config.yaml
n_experts: 12
balance_loss: 0.00522
vocab_size: 8192
learning_rate: 0.00381
beta2: 0.99
max_grad_norm: 0.5
Below are experts of layer 2 (counted from 0) of a mixture-of-experts language model. Rows are named up (a neuron's input weights, with its number) and show model dimensions 256-319. Each number is 128 + 24 x the weight over its row's rms, rounded and kept within 0 to 255. Numbers have three digits each.
Before each expert's rows: a language model's description of what the expert responds to. This comes from a sample of Wikipedia text that the model never trained on.

# expert 0
Description: Auxiliary have/has/had. Forms of have before been, to or a participle, as in "it had 56 residents" or "said to have been"; also fillers like only, named, even.
up2:162159107116144142146143113145142131104141140110162113172160123098131105146114074145190117122139107097108147118107190112141142167141142152131128145110117124173188150144123109161114152201142092
up3:113107149140145128137112157126122097121097152186135103089120169119167134164151116134135105112143110150120117158138129155163091126164147124158114137092115151103133086138122167157114141146137165
up4:100155142141156108147127124186164186154112142166135122109103138139136164079159151114113158143091092156152127146164158115117143139132151149150144130099114141101112134134114146123102101146135147
up5:100094112132115109100111110143106114109135112113084147155151105132139110110104140144160113150098104098134154097110127141084145123128118166177140113117123111091120126179154160169150168128122143
up6:141141136153082107128148142156140127137109131137120117079141144103144150144127100176083120135118124117166138119131106106161090113136145107088105142095162115115135099098142148139162166144120094
up7:168127092158093116073126120145137138140146132142104122160126121097138113101130131147169143097148126116105134113084109108126119137105151153159139129151101123097174149092159144150125135114123115
up8:138140137116105138099150132088109110137136099129131129149162132084100110141160141107130145113136161113116141146117152091121121143163128163140111105067103115146065155121141098137147115153081116
up9:122147111131135164139114143123125125121157119150117120200131075143151143143131089120113123150113081134148108075089073159179177142143094136125115118126095105120148156113131115152121068109062142
up10:134111112121166130116094141130123154159169139148153146124125158132129109123143151121171146105072131150164102151111075158125159097110122144158106130116159142098146124106092110122124139121131152
up11:110127127124132126116098080130127106179160137118126113124158109116120108099140197099119126155137140101119125118128124132082157104125154172140139124124163147172102142119137115174083142148139139
up12:100127086153144131151141106163147116141106141170150108107153159129128156108119079162149147120173087116113106137139104146124147120128100152134155058170104138081157089092131155130133139139118091
up13:134111117139132107142113108125099106131136167128108147176117088107122091113193138111103115155120120170100175127101119148134168120118147114144138105086112167149137110122163144178146134139115150
up14:109162088109115105085131130132121134152120158092088123120069102136120115112142137110132133180140149138130105101141046122144117125092142161092122155105149151144097186141108136154147110144133153
up15:144140083142140146159113100176122096126126133118138174202109108134134149139169130146174113120099177090165083107118096090093092160164124154118147132114122126119137141141119134108106133130076121
up16:147123142134109143113108137155112147117145147150087111154102121101163108128173131108129144117142109140144118131138157185138090128149117131145143186137098142167160108127114116123111090107132164

# expert 8
Description: Articles and determiners. The words the, a, an, his, their and possessive 's before nouns, plus heading == and equals signs in formulas.
up2:128135105099146067124134131152123109155155156152134093129096143143153150193110131143140133172163138138161136113127110128140132067162125151083130087145123097123119139148068115183123177092179142
up3:138111092118180139132137175149144128134144131145114116164117117133130133122162129119142119087157143157170118126097088126134105121138122115104130165147112104149103096108149144169163117167156121
up4:132140109109122077164117150108116134148125084126102127124131117134141085130107128108128147138176192124158156158148109137109104138129133164125165151118132138151137118148120097151117116098100110
up5:124087123164133141164091080174077124128116112088144098109132118160122126130155172097192138130114106178148113165178087156122153155138174142126109152105109124156133142135140136138052097123128186
up6:110111125124116130108164138143108086139114119110104097128113120065128125119105111139115130134148141173165140123162127112115125150144095161147144103098160068155087131112173101105132126110143144
up7:113149119132150121137100103134171186095136094102101125182128081161131135129151173129093161117127119137082104115070075171144146150146137121123128140118162141143086116120109132126100133134097097
up8:145093121159145134163148110185110158127116081104132134164074110108112103173155152148106130108112150125143148120151145128118143156081158123099092138133105111111170138128107161108110127149131103
up9:165130114114101123194131143128128117092091123106169105155138090192153136124163102144147116108139073126120103107147120102143124166132131142143147118144117170154134106122117090146162134104130122
up10:088086111109103115125161141152119136160111102125173174078122160149132134135063130108101087109198116151077152063124100154112147129113146088106144148141154114135141152166141114123172149152107149
up11:146114152142144142115134115143141090098179140130087166181152149145125135114169162185117118122136144118110109084104108108150136104113129187141093090115124157117166097128111112118159109170137098
up12:137121100123188122138130118116129133126093078160167130174180144169151136122104138113123153119140117096124156109126125116131174116100128073105144121131129136123133129128086114108163095126102143
up13:094156094124109115091131169113131129116127118152125155138152142125102133118127120123130126122099112150123111110161102135105176131152135136141171110124096096107113143141138155121115142145132150
up14:135109133128158121129181151108121114133171104149139129163101149112116099094152102163175116132142164113108124149148095124148130104123154060139148087118127085125079173144172128139160116166147174
up15:109117137136108090140140124136145171102119118093115141088120125114137113114130130108144139138103127099144140137135086147088161137142130113120176119158101087140175127142123145127117129148123115
up16:100118118121127102145139151147119101144090037155114129123148110139100104109154120135132141178173140134150160146156103097105130094136105101083173098112110136147122124141145111127134134133130120

# expert 2
Description: Coordinating conjunctions. The words and, or, not, than, into and to joining phrases, especially census boilerplate like "two or more races" and "65 years of age or older".
up2:089149128141099101149064127118137144145133115153139132055091126122113082133131142144121097124130134143126070133126106157100167106152097092158156139110149142129152104155153076138073183110091111
up3:126134181119149098138159166203113101150129149134177125092127127141120120168079132112143090145136150129085109164097133150133167136113142133159088112130142122084131148147094112140132115118113138
up4:148156158171109138144120127144151153139170141106119183115146169140081111113091142137141108126140125164065154150108133142100116103084102109126107136137145161136100128128129145149124132184149086
up5:157134112122102145149118142101173119149091112145144109122119093124106113197120199122106116140105145183141095151150137162129139112122105127136138099167143133120091160113156060118153136124134085
up6:167118116121104136154120139185172125107135130069160124104098140150118128139119119110129129136145123144097108122117122123093119145147116072154135136109116133108168147171153148120159107139161071
up7:158131106093133173130134084126116105113136161164130142138134088139143131127133165149105151123116119166157138061121121159108143139122157153149141159136127115131144136136136100136129141151121100
up8:178134166149094139140139125095114101161125123135150146061119101119183100165103105108138114117153149140130154107114119150184176140185124162163109140124112126110132113096133112175163150148164134
up9:120152145134142147166130130173150139103092137094116098139128149127126126136136151104099100115145116121186101135141149117123122123124101114144144129129128148168124114158097148108179137158128118
up10:109109129121100167136147087130086135099158158141143164158120088105135127163145129129084107139132125080152139132099094115147126130123158155116097124153104151148149162138126127130144086136137132
up11:142107096134106121140110153111107131108133140112131118135119102126185138176130172056128133136090084135115158150121096081140136124136144113129119122107129099107053155102109121109097113118120141
up12:138117098097138130116091171140114117121080126140139161148142142109131120124149144118121148104177072143124118147127128080120149129118114170111123103070105161112144153112160147106085104137112103
up13:119124151130096113140131094121118156135154132096092094136159168143149167136095157159133140099100160129116148161134164124117149108106166125150130110162154153136120081131137140108102106158087102
up14:117083145126163113148144151123132160121123123124124128115110157136122124151170132140134154155097132154162129141171130142111157104149127135127175133145120145178141163129182124167166099141132130
up15:139119152133129042170110132126110121126112081149113130121190098109119141109131155121161164125144153120131141161071139129155100148124129147102173131132116145180107142106113176118154117125161138
up16:088123099113166137106106120158115167160105157120114115145117140122133134163170131134144144123140177067127132106151098121153141125112123125144155163136137139139105166148126096111156128146145126

# expert 10
Description: Word-initial letter pieces. Single first letters or short starting fragments of split words, especially f/F, P, G, L and C, as in f-iercely, aff-air, V-alea.
up2:158122132136123140099160123151091130166094108073123139133133100160141106168131167116129134144140127111138159150113153127114092149123124114119094103159108125126113121131150144148153122096140089
up3:171099097118109101163123142126119104108128149119122108109124084087140157188125090057122083129158104178130127116153143141163112108133183116164104136150110111156140119145108096121172138119146095
up4:174121148151181088153137111174166139131141050135083083160166146106115079109156138135112128160096098112108140149106078152114102137113154127131112129146122128144116093155170158125117153128148110
up5:125107177138159118137143092095118165130136127137114136130125141132144115158101168122098149119113134156098190151110113098101159139145120140129129144136107153108149190119178177055129143092117164
up6:132118108135139124108130159139141137108114152141061131154081135163128171136134137151137075193072131110098089114136117119125109148146125145123138129106128132142108117085118130129138121118152110
up7:129157139117120166144138133130109099108113140123086132157105135104087104186143122094114107141149123185166132184072123122126107115139135128159152128153137119133154094155128141095164155109108130
up8:086149128135125156131100136139182119180142137119117147119164141106089102121120112184162141168104108123112124190099155147169103089120132162120121127112126139094142149177112117126123158110099095
up9:112133189160158109075118195139123101122074124105128126106067158129103129071112154125148110099118094131117131183141168148117102172176136131146149132118125127129159112109141100126141148103101132
up10:158165143162100140079131118132102154097190108130093137128112171134109123111159091123126127136163118101135142158120082130161157113140108156082159117104079124075153155148109137166104126132137090
up11:109117150144093085151169119104140146141137168129140144129145121106150191160128128130127112136130102132131143083129150127136115143136127092094169165155120137193090129095138177124157150122137118
up12:109160143156130146132150119107173180100160119127125100123110093131161107135157131125114120107145117138132170109104074146110142098148163092136150100113066136112099163087155180106147134113120071
up13:150086119130096161120141141091151157093102111179125129117136124112122097139126179120110101132164109165125112117067103121142103138103127110165122110104194123134119131145140114130109107151100154
up14:139108140141154103105172082151139109138151137153153172161127170127093137094151132138130166108144101093148123160080147148106134130122119115136110133111106095091125148145119140119142137124107133
up15:136094148116127128108124117174137156113084133139142111134134114140143155125134092141127117154129150099141132138099107132119093169117082130141120119118153128130124132085100121121143138138137140
up16:151091100136103114121109122139150080157189118110145141094146149162130122125157122105113034107154181124102110173153122113106141154179155177120095156149135146120127096157128129115151184122128137

# expert 1
Description: Section headings, table entries. Heading markers === and ==== starting subsections, plus names and words inside sports or statistics tables such as Philadelphia, New, under, along.
up38:090127097143128120148114150130108139158178124173167120134167140118132099153145122120120159141153151165156105115140128138153099100124148088125135125131120104113108124144087122141157143114112157
up39:166142084132097115080118131132129108156130127123133129125105123124138102141147120099099113147138148185119128118125110096157160113137128134139136085121122092117169148166150127148128142126146107
up40:148098132168096095121161157120116142132114141109130135122114181112116128118112096157166140116102129121134105183145176124213116112126096131112132130135118134132122134164182132103166159121140139
up41:112121134156133159081142133111129131113103133074113116155120101130117117147160135125102169140110114174089107086132163108145147125132120124103084119154116162140127118117144111102109133161143131
up42:064135139097145146093118141147163114150154163122113123103122138146173110170152150130147064123058144146113158154139100099165171081161145104172130138112159099165127190144130149138143105163153134
up43:184166174132117168124144096124103154120123125096088155122113140123121164095133117145185183114160160113082129093144133146126136153139132149133135116092121135106150109109149139124135153098124075
up44:089111182118142116137179158115199103144132148135129123107138175113060148099089180155087125147182110151161088137140117176104150145105144126148132104108121156157127104160124166123120124166119150
up45:137072110164107099170146122144160103119109142148129107163121096113139152141156099131126070157132160117094092128136162143142122087151125120121114153138151121143142132134124116105099119160145056
up46:123121096113125136127162148075132154096130122147156136136153113092116125141105150121123093136144177109137091095135135137126105159138107099168100150187153122170077136146148090140079107104131111
up47:083131108073118106122114130191118133114090113125152127180085140107137158128105146110125111133127100122086119106097090173119164163127111114116120124117092156128123118113139155132071114119176137
up48:150150139101156132124154170126130118098136152137119151158146163100115117120123099155083126110156178105117102110125133166160131111072126148163129113112127126129094075080143134127108123130136175
up49:128133108134160113145134144138101148208116126126115125104166107130102124147143117144129103105140127088114143147123141128104107132104121119118158160154096108082129142126147127160128120132130138
up50:133128115127086114150105148137153097166101131143114110124159110098092170133172135167133159186126106129104088114126098122116097135166142107113157145140155149137075130090169123139096081123170159
up51:131140110152090099139085148119107091125103132149111158120140104149152131143113115139139110116144066166108114112100108096075133136119109153112154134132100125122119164112125119122152119141159098
up52:182183136122100126121129137134111121100118195122100153107124174113072154150118147142100186133141132102145079135160146174110098092082130169154118084101157141108110128112106192132131141153132136

# expert 5
Description: Music and film vocabulary. Words in articles on albums, songs, films and TV, such as album, film, season, quotation marks, and re- in re-recorded or reformed.
up2:166116135129150142152168142119120120126097165123125130123128143125117134142182153114161093140136132111179106143142098129145145156126124115094156133097107098078082120108117152164125153113141156
up3:135109139114153132142148155119122087154135101146102137120178080157119162172146164136106120131161103157130179170127144120151150126168151130137122113106146090133165150119135142104139088099118164
up4:146179147140128122150150136172111122175099146124153139135091127096115151175112135090145092139175115110158132120153155121137144127104049164120151133161119146183161144083142139074165125069174129
up5:150161099116133085083121104166154092123105142133146142109119123111065122123136141132150130133083102144117105120139158136116138152141144121150134155105119112151155118140136081116136115130145156
up6:089145174110098098132177147138153115100159173144133155132131134165158159126146141183107138131152143158138140138115127153128147103118099165116159145126135165130130177151109099108135135120085107
up7:134155113123122129115084138118138124103112125139134112131123172167128109157137176097146134134132138110107112123129120169118118120161121122111107128139166162138110145145147131130072085090106180
up8:140151108112131129141157121129100111171161094129161113150139100116131099143138114142128202098142113100138127114076139103131073143115125109116081143101149137180141129110143125062135108130170136
up9:098098119183118175070130118159145141128145128127113165128103131138105125158109135104145122155113129153131148154094129122157109103101118186132136139100103134092133159099131135152139099125130129
up10:112148078130124100192111124120104137164101122153147157129134104139140127141125163155130144166140152128133134108134101142099165129111195089145149109113171141090118169123150136149123130128143145
up11:143130131156170131123113131134137134141116110130139109123109057144135109095164115068113112132142139159109123112147113134133119110124129129136145155150133108108114124130128120110152162173135113
up12:145184130127087139136132148127161126139090120125083135155136137123103114111136104144138147113119108110087123163169089128122136161126126127187132153096103148101128146136146064132090101124097156
up13:134125102143169144110137139128110111127170145108102157097126167109119123096145131124144134181167110124115163151156124143156181112160108127137131128102089119102162162132101122141127104094099150
up14:172098083138123157105111175127131112142087121118107114078073146136126123129129137118125163125096147130053159099145141153114120154154090161145177115118125107145133154119100128140139129089135148
up15:074112165136136111156142056085131144109096125124100157095151154099176125128099109124121112138111149129118115148090107145099178127155096156106166129107175131101116105139115102159142160118108076
up16:112145111096151173124159094139146152165109095136095131156120130111104151143137160133163114118111157133135123152130145115093105141124129127128141171115122096154147154092127142105159143146132130

# expert 3
Description: Sentence punctuation. Periods, commas and paragraph breaks ending clauses, plus sentence openers right after them, such as "In" and "Born", in ordinary prose.
up2:090123111134112117118114127127149098118117112144132102141149140176088134117113135155118106079135172126168114100137148117144134138125098122116124092119096170102101102183115161121139129109151171
up3:116136109107106127122145157115137133170113105166134134130097139081119128155110147110115134125133116100087140147149099144121092139165060103117158139132151144107128131124178153112111123127140078
up4:113105090172148121157109124094119164137113084132127147113118106122083142125135136059130134108096129158153132108159089088080092186159126120139129105097087156097145084127123166135137162125108103
up5:166127151142135134102139152139096148153138117136154169123120122115129129129095088091111119153119131114078110102163175168137130165085155135129148168149136151125165141098138142092134145110083117
up6:098127134103109122130129091159130137105153163153167141188154125086128115141113122113078119115174112108122117175154135104159105175141123139137118113096156127119171151158143118179157130135138151
up7:164115158141097123117133109125098164118120100120146117117152083117150121104140098118141171115080119101108101152154131129133143153210125143144154117104138147132121112132158125115185142146106119
up8:135123100186106107177144104120125132141146105080131137167119118117079171134136090131135124102170143166129099113122124132143170129121124132145111085119157123161101122165133080136115140134087123
up9:140108161126110132146119166114115108119114108120112137166145131103125102122145131157138139133081136129158106066143120157111098127147132116137137145166115149155124088100125143098140170140158112
up10:103141142134147091112120140102107120124090084174108145134122096110147112128117207138116117141139180187166140118117094127160140128120115154113129144140126107108111103143081118133114095127125147
up11:155132113094103105144095084118096121103096137132120155089129116085135181100072122078100102138123150114099133158140131146116094056187140099147136117126131125159104119105132105118116149124104112
up12:097168111103135131176127134145101118105128100115103124078101130131100137114139119114121117140114101108101116133145125139117126124105166155110171134140172179135130147125127119179137143151147154
up13:127151133113151121129156106154128148183107087123151119157124123082134148150132153144121148109129087140118183150095141073126115104137180138125105134123124108107097104115148149112146163161152088
up14:131153123117109148117135115071162143117119111125125129109141127148171148141119103140089152125121162049123161143154136132133118124130151121127154121115139157109155110117126102132108100119119156
up15:113125101139137151130144138104179103114134089141151119148160142120150129113129114099120141145112146150099102086121141152149104095151145145129143144123111137148124104121121122137104102124139102
up16:157149150134143161159133149118118150135107151133104143134114149104163129125102122142130100165127139134132136143105119131142109098137157123091111161136143127137087080118165140125095131110141132

# expert 11
Description: Agent and linking prepositions. Prepositions like by, with, from, as, after and when, especially passive "by" naming the doer: "drafted by the Colorado Rapids".
up2:115131093120141113138130116136122137116136114095084105110115116213095167099133148127136159056108109131097135105122099111131100188114128113106136138134147153105127125157116138159141118171133085
up3:146160098123117170105107124113108065133104077181140132149099121143107108136107120133127141125150135158124109139152133150157112094141126133153134160121109120151111114140133154112109150100111082
up4:107125144102142140131161076110099154130100133143092166143156142098125085161092087157147112096160158084139144113107138131138142136173147152101127101183120108126140134174139152144151174074137146
up5:096134157126151145166146116149149132168151137117164111132154178117104123143104135139105115151139133119116116142109137099120111141097108121111098131140135172137137102141104155114118154125098119
up6:126136118167143123103144115117133149129150170103123136146110142159172153114151084129130126096134100118117105143110095178137125109106111128063083133174137131126097130024147176162115134131119100
up7:146124149140123111105127096139106086110180141117126142155130119085103120151154171106128132137102101081082131178133107143099142182118120106174142109167121135146116133097112117125131140105122140
up8:168093153141120152151141181170148121121114141135090151149120111059151114101117123144161142125152156147091144136145101158129146109138118132135158132136099119162114126082111161128138118149160092
up9:148147129135178161099109162125104121119133142090111103133130167110111102135129124129156164116131082129132123160135124150188123184141159119105116146093121122112159120152137125147194123163089151
up10:143146129127123114138126135152112164162149155131119166107085085108100132138141144092145100138130177163134127152167128091143108127146145098107161108133151155053138120106166103123142151139144157
up11:140129155133115133137161116137152146139108096122117146124124172106137143156122116109129129151137106117130115162135077164140086135124135151092165154134124169150153117131112143154127151161191155
up12:202136133110049141086116128151122170113153162127121125194157130127139104127156153128156100080119136059114121167135128146152100077121151168146095135107114126107137173176155105117163097104115151
up13:156152116129103128122133157160131110133147132126150139159104127100115141154142184113113122139152120114110106161154146103159112141147120149181129145114176133099114119102125103097142124114126129
up14:153116101141088115131132080160103129115134095114118127133119153134166173104106133140134103121090104141106187085120060119162107126106152133115116101128166163147119124089120127101113158155075138
up15:126098131134106112115093158119165140131149134135106132130110106166107146105135146121102178187132128139141150159135078113167120113146144104109135104119113143137140118098115107184141157147101139
up16:104119147092155088108108180072097082165145148135115217187139132122085117129134130145102129116121121136098137158085088159152157103140119126134091148153161109099092136149141134106137141138128145

# expert 4
Description: Title closers, common nouns. Closing " =" of article titles, especially taxon names ("= Suuwassea ="), plus nouns and particles like out, up, land, life, area.
up2:117167144082166051114137116095134123140138155154133173160120137133093098162157163142130128082135145177120113118129136106125132130143122076122132112098073134124139139165110124115097120151093145
up3:108139086147115185101124136137117145113129066126131143099128101099109135096072176130069121145102144141140124129152143153151124111141148106116145147152089123164144158106129109105103172129131119
up4:166125118160121110128117126141134130133157160142129107163102082063127081102163130112124132117198140145144119204104126163121104118143115161133128094120150130137172150171116085107130115131127139
up5:114115116101139166145135099140121138106169109149192149133142105091127137180129118127143128168106094104150152162134081132153133165115117153135105129149142132120140101125065151142165164106150131
up6:160117161128136130124090119123091120101118081132180138115108083130145143150103157155115127123154184082105161121135120089176150159156104130170142148121192104132115134142125121115110119133114138
up7:102133165173107134137135121124133170140112080109096105157192130097164116079151153168132173133114133105075149104097107132109126066146119138125106120119145164097065146118124091101124162093101153
up8:105152085124101108126085116133151138091127132129135148122187133116165119126106110115115100079155148163187131172126157055078124180149125157159101096175168124097137141116114099114145150167149106
up9:115148138128108127149126146157125137133117121158114132148131129104125122118132091087072136149136120153124135122112112144128132174132120137105098137118113135133150137135124177131133136137142158
up10:102121128111163085090136141152127153125129172109153184119118144125136123162113102110124150123124130167099212124080110133158113098127119110128121127143124102130102087134118122124180142097148106
up11:113192124133143114128142153098140079096121133141105120176143117139117112127122115136084134122123121161119104154104130135176163137104088052117193163110120139147169082145166147188164139183091150
up12:138125129117173144129137100137120120109076116182180091092164147092130120134149140120158116124144124169100082190123091144120096131096116165128111174144135157146102126137122113090118092147119140
up13:125123156167107121117081076158176124124136172132165149145141131124141110143112162131177111088114115145077150097114113113121084152098096111067137109140115101121129141156170120124118112105125129
up14:110122122126138130107105123132164140113121123142116086114108151115171154134150134103084114156158156149109105151082115117156197154103164132135136189111124105156130095147100164151180177144121125
up15:175132079158112123153128140158129150148097110121129121136134138115158117135139120114079125142151110118132149110162111156132102115117115142146134073155164101099118155169123084076176108096135121
up16:122146099136127125139121134118110149114147121142112162126163128102116172149144082166118145094192178124124167178143141121186129119074117152126107134133084157127151132117156131109140101090157132

# expert 6
Description: Directions, place descriptors. Compass words like south, north, West and East, plus km near distances and coordinates, as in "250 kilometers southwest".
up2:144166134107170117127097142107143143094162132149110115128119067139116146121116109156108056117136133134107073111134105138132168141147131093160127150148172145136127133154142137133117121109136148
up3:118139127127131130143113124110111105121156126161178126155134150109144167110144153133139097112120117092145154160096116135223114132122184140146116113158156154129139125131156081194141163165087111
up4:125096096138106113116125126159109146113101099120124131118136171140150131099100113111085143154115144110133115106147121079144085101104080142173150161117150119086105159156145132098144105135179132
up5:172113129149102107179146114113147109126122145158104093157110141134145110120110144122140119097123121138131138150104117121174132154155113083160102107148102122112147127167124174152107104119176109
up6:152140113083104134102154114143142117135111118154137156157113102083106184135142140136075164149109120105136123151090109125105123141155114143106163085137148142106153115153095112148132158121116105
up7:152141135141122123138134138140164115105108107113195110115118132104149099131096147100139152136120134156145152117145076134105149097133113164092157132113148137145135120072125137095072153075127159
up8:103108120146153105144146110104108113135136069122096099122099102109101127086129091084119145133139099129147089123139124118108141124139176145082114173110110135114182084111165076135145133136167152
up9:082142142113113130134134105170085118137158169108119119161135150133118104113128077117111090182098146121099137118125100122141145097143103163130161154118161141104138155136127130193157126136146169
up10:137108138146121140124094110135138108105097138082149186122070075137101124108162098143165136127081127119194116129138155120150097147132095130128136160092132107161134117079094108161082128134123135
up11:119127114119091164145090134085102154102106136105126115131094140096142170087092144139147151078131142119112132117122078162147135142129109108138121100137148164127102138072100088116109156162124107
up12:114121119089092164131112141158150130106103131111167129094143147113151104131095098142113146113122170141131096124151119164103136163135108150096126112104108126126142121120118119107119116143085121
up13:130157116163164145116136123082168144137101125165109117105144147125119110143156164125135145088145108080157137158140139134071166164152158115153181111117139115158144119148152137147128148141106102
up14:112146148157094158097149114123130118136138096138135127124103162163127124086103150124105124130088142125157153124142130126074117159181142128142127112074175114130135164157143114128130132144139080
up15:175153125124097116192131117130141109111136121118104121103180107139129106120093105122081144135050141141138123158117150147103152150179091083139110089141151155111109120091122097086158175150142151
up16:138160091105125081128110119154120132113124143144155119151126163120094155103124123093079118103171118115084119139131156133154115134083171175147119113128113109125174106171132120104101126116132099

# expert 7
Description: Table cell separators. Pipe characters dividing cells inside table rows of numbers, scores and results, plus semicolons, closing parentheses and colons in lists.
up38:125169163141143120087109117162133086094121155121131135150133076117093131124144166060151124171128126130128101140136108120129124106111149125123125112145145099142113122144137162135127131112115158
up39:135107136151142083135139126193132142138141110122159151102134111100132107152164121147143150143162094121121138168147113135154092155140134123119122160157129108147150152102111136129135140145128089
up40:124097138150047135119144133116143140113143140178083123124154124123099124089074149119119110139135106144124139120158116102165138153147138141122125126123140103128129139105128147173101130126115113
up41:097139132111160166117112104147121112118116095100125158116145135129150115119125151159157125131136139119139154133086141166126109113157099151101146149152119090127138125115130110150151140192121123
up42:129124151100115155122102118141141148142163131146150150118129110137148146107081162120143121133125128107118126114081103107122160169159105140109116136109111141175098138125110147118145168167121179
up43:134136165121115071139123125133134091098057115101098127139133137140137132166118125140100137135145126139112120119157154115136126090140121161115130128074090132146104106144126159167132142163141094
up44:137163127150068169124162130131075139090132107169095118131139124105170096126088121149098124116129133137111152128144131164169121180150124147166138164122121122143171145133144148099109131131119141
up45:122157131103155084120131143180092134160106180158149097121118138174151157068143070144101132130143115150151146147168136132090130137109146107105088145128135124121155106106171089085154134127135162
up46:071142090122131085122123156171133170138155162108084121138122147126122139151152132175102139118142129143149137098140111141166145146125127080100119103146120219121142116135136130124136115137136126
up47:162107135149147144134120119102116135154111119136140102110161122142137114141104155109140100122100101144087100107149111137131127165128152135111087113106109121160142098057143109123120150100093067
up48:160104156153109087131119103119085154129137141067090121119168125125119166112130142127131103114117144107127130074097110132136121184121071090137167111119081170140156113161141112097159176126084103
up49:159118119134160142140115114115140130131112113121145154086111120056139133137090131113128132077129167120125147147089139146117170116133166121180130142114143084120136125131121115101160163157118145
up50:129104121125140124160156122161064119156104111114114121141109090123138131147163100102134159172123119156114149156127140164091096149134196136139122123143159104105165163146116114128155124126153073
up51:117136137121119132128150127091074135103139103103128104157126167105121113160086140146117145125155122118119111119126126174134126139111137144129120159099113090062169160132128112079100152128153157
up52:124124140105100128130161116128107078108132122094143176132169114143132124164155143132115166113113095082102148123116155142134132184110173099125125111138101116119135167132124115149179135130164103

# expert 9
Description: List and row starts. Line breaks and the bullet hyphens or pipes opening list items and table rows, as in species lists, credits and infobox lines.
up38:128139140130158130080107149144120129104143124149124137134135124152128110111121146120128122121119089088161146142151165141087120147160118170114133174111055158138106123123107128176122145108088090
up39:139113148117118123108128091150126098116122115135087139158114158096133137213131129158173127103172094147120141100129148175159122128093110125127138127088127086154145135157128104145154137162091110
up40:123133170158115121135094167095132101156120143126160125132104103088141136109136108142133102136135115104168140123111153125111145136097132136162136125145164132098131157188098056150105155152097132
up41:126141119122133135138123125210115111118144117130129137119144135150123101094114138144095141110112134159123146118099144141075140139118150130143143155115102111169114156099108185124072089119140098
up42:153159174143096140142144104129104156133096138162092128135097091105162111160124102146148146155136130147134137107122170103103142117132140128129120146124152072201160133127146168118160134138090153
up43:094144118136130127135126165182153097088148128133107119113102091123133109167116138126138096135154181124096122121083148126127130099146153101076098137113108159146110139139118111111140152150148133
up44:093110154147135094137150098162120136169132168104085138153139147134143133092140147143119099088175134092124136099135114155147162157157116138135133146101145190097125125153098087086134108098124178
up45:137111113164124128129136116153099105106157111101106097125080128139127163117147101144142098139112093138175120138132191118133143140110113110160101160136090133083120103110111177135103121135137068
up46:130126175144161101108162129163123130111096120128139153164161077121170141120129111085119135110159109150109112143162115150098165118155082136175122129129144130124114145078154110141084093126098161
up47:126120141148118139103154110111101106098131127113125140121119137139107154153097104151184147157115134162148123135168139137121121112127149110131131131086105139078126120129160122125155155102140138
up48:112139136159120130094129140121136156096130154135145113110115095141159104119130090145079146143137133131112130155108159105111152130152090141145126110165121084140084203106118097127122125108090121
up49:152147100125121114136114166165149103080156149115098127181146083162157171129091123139095112137121118098113182136128147177137136099093130129106117125135093118131140151077126093133172143096119138
up50:152149145148150096125131138100134115120161124105183137134170131091129096138151132176183134097101086112164133139136107157122149148144135139170123127109157128107123126125138101176131115153135143
up51:128124135137117111112158150122135119171124127151105097109137117105157140116119118133125117097144153120125122128128099131105127142096180115151119125090146077127117130177116167127158127187087117
up52:087108149138150124117129070139107129157116166198156147100162101150110141134160163142116075091128122167129082085144108142113147124111096150145115138139107165117156151177153105136138099097173157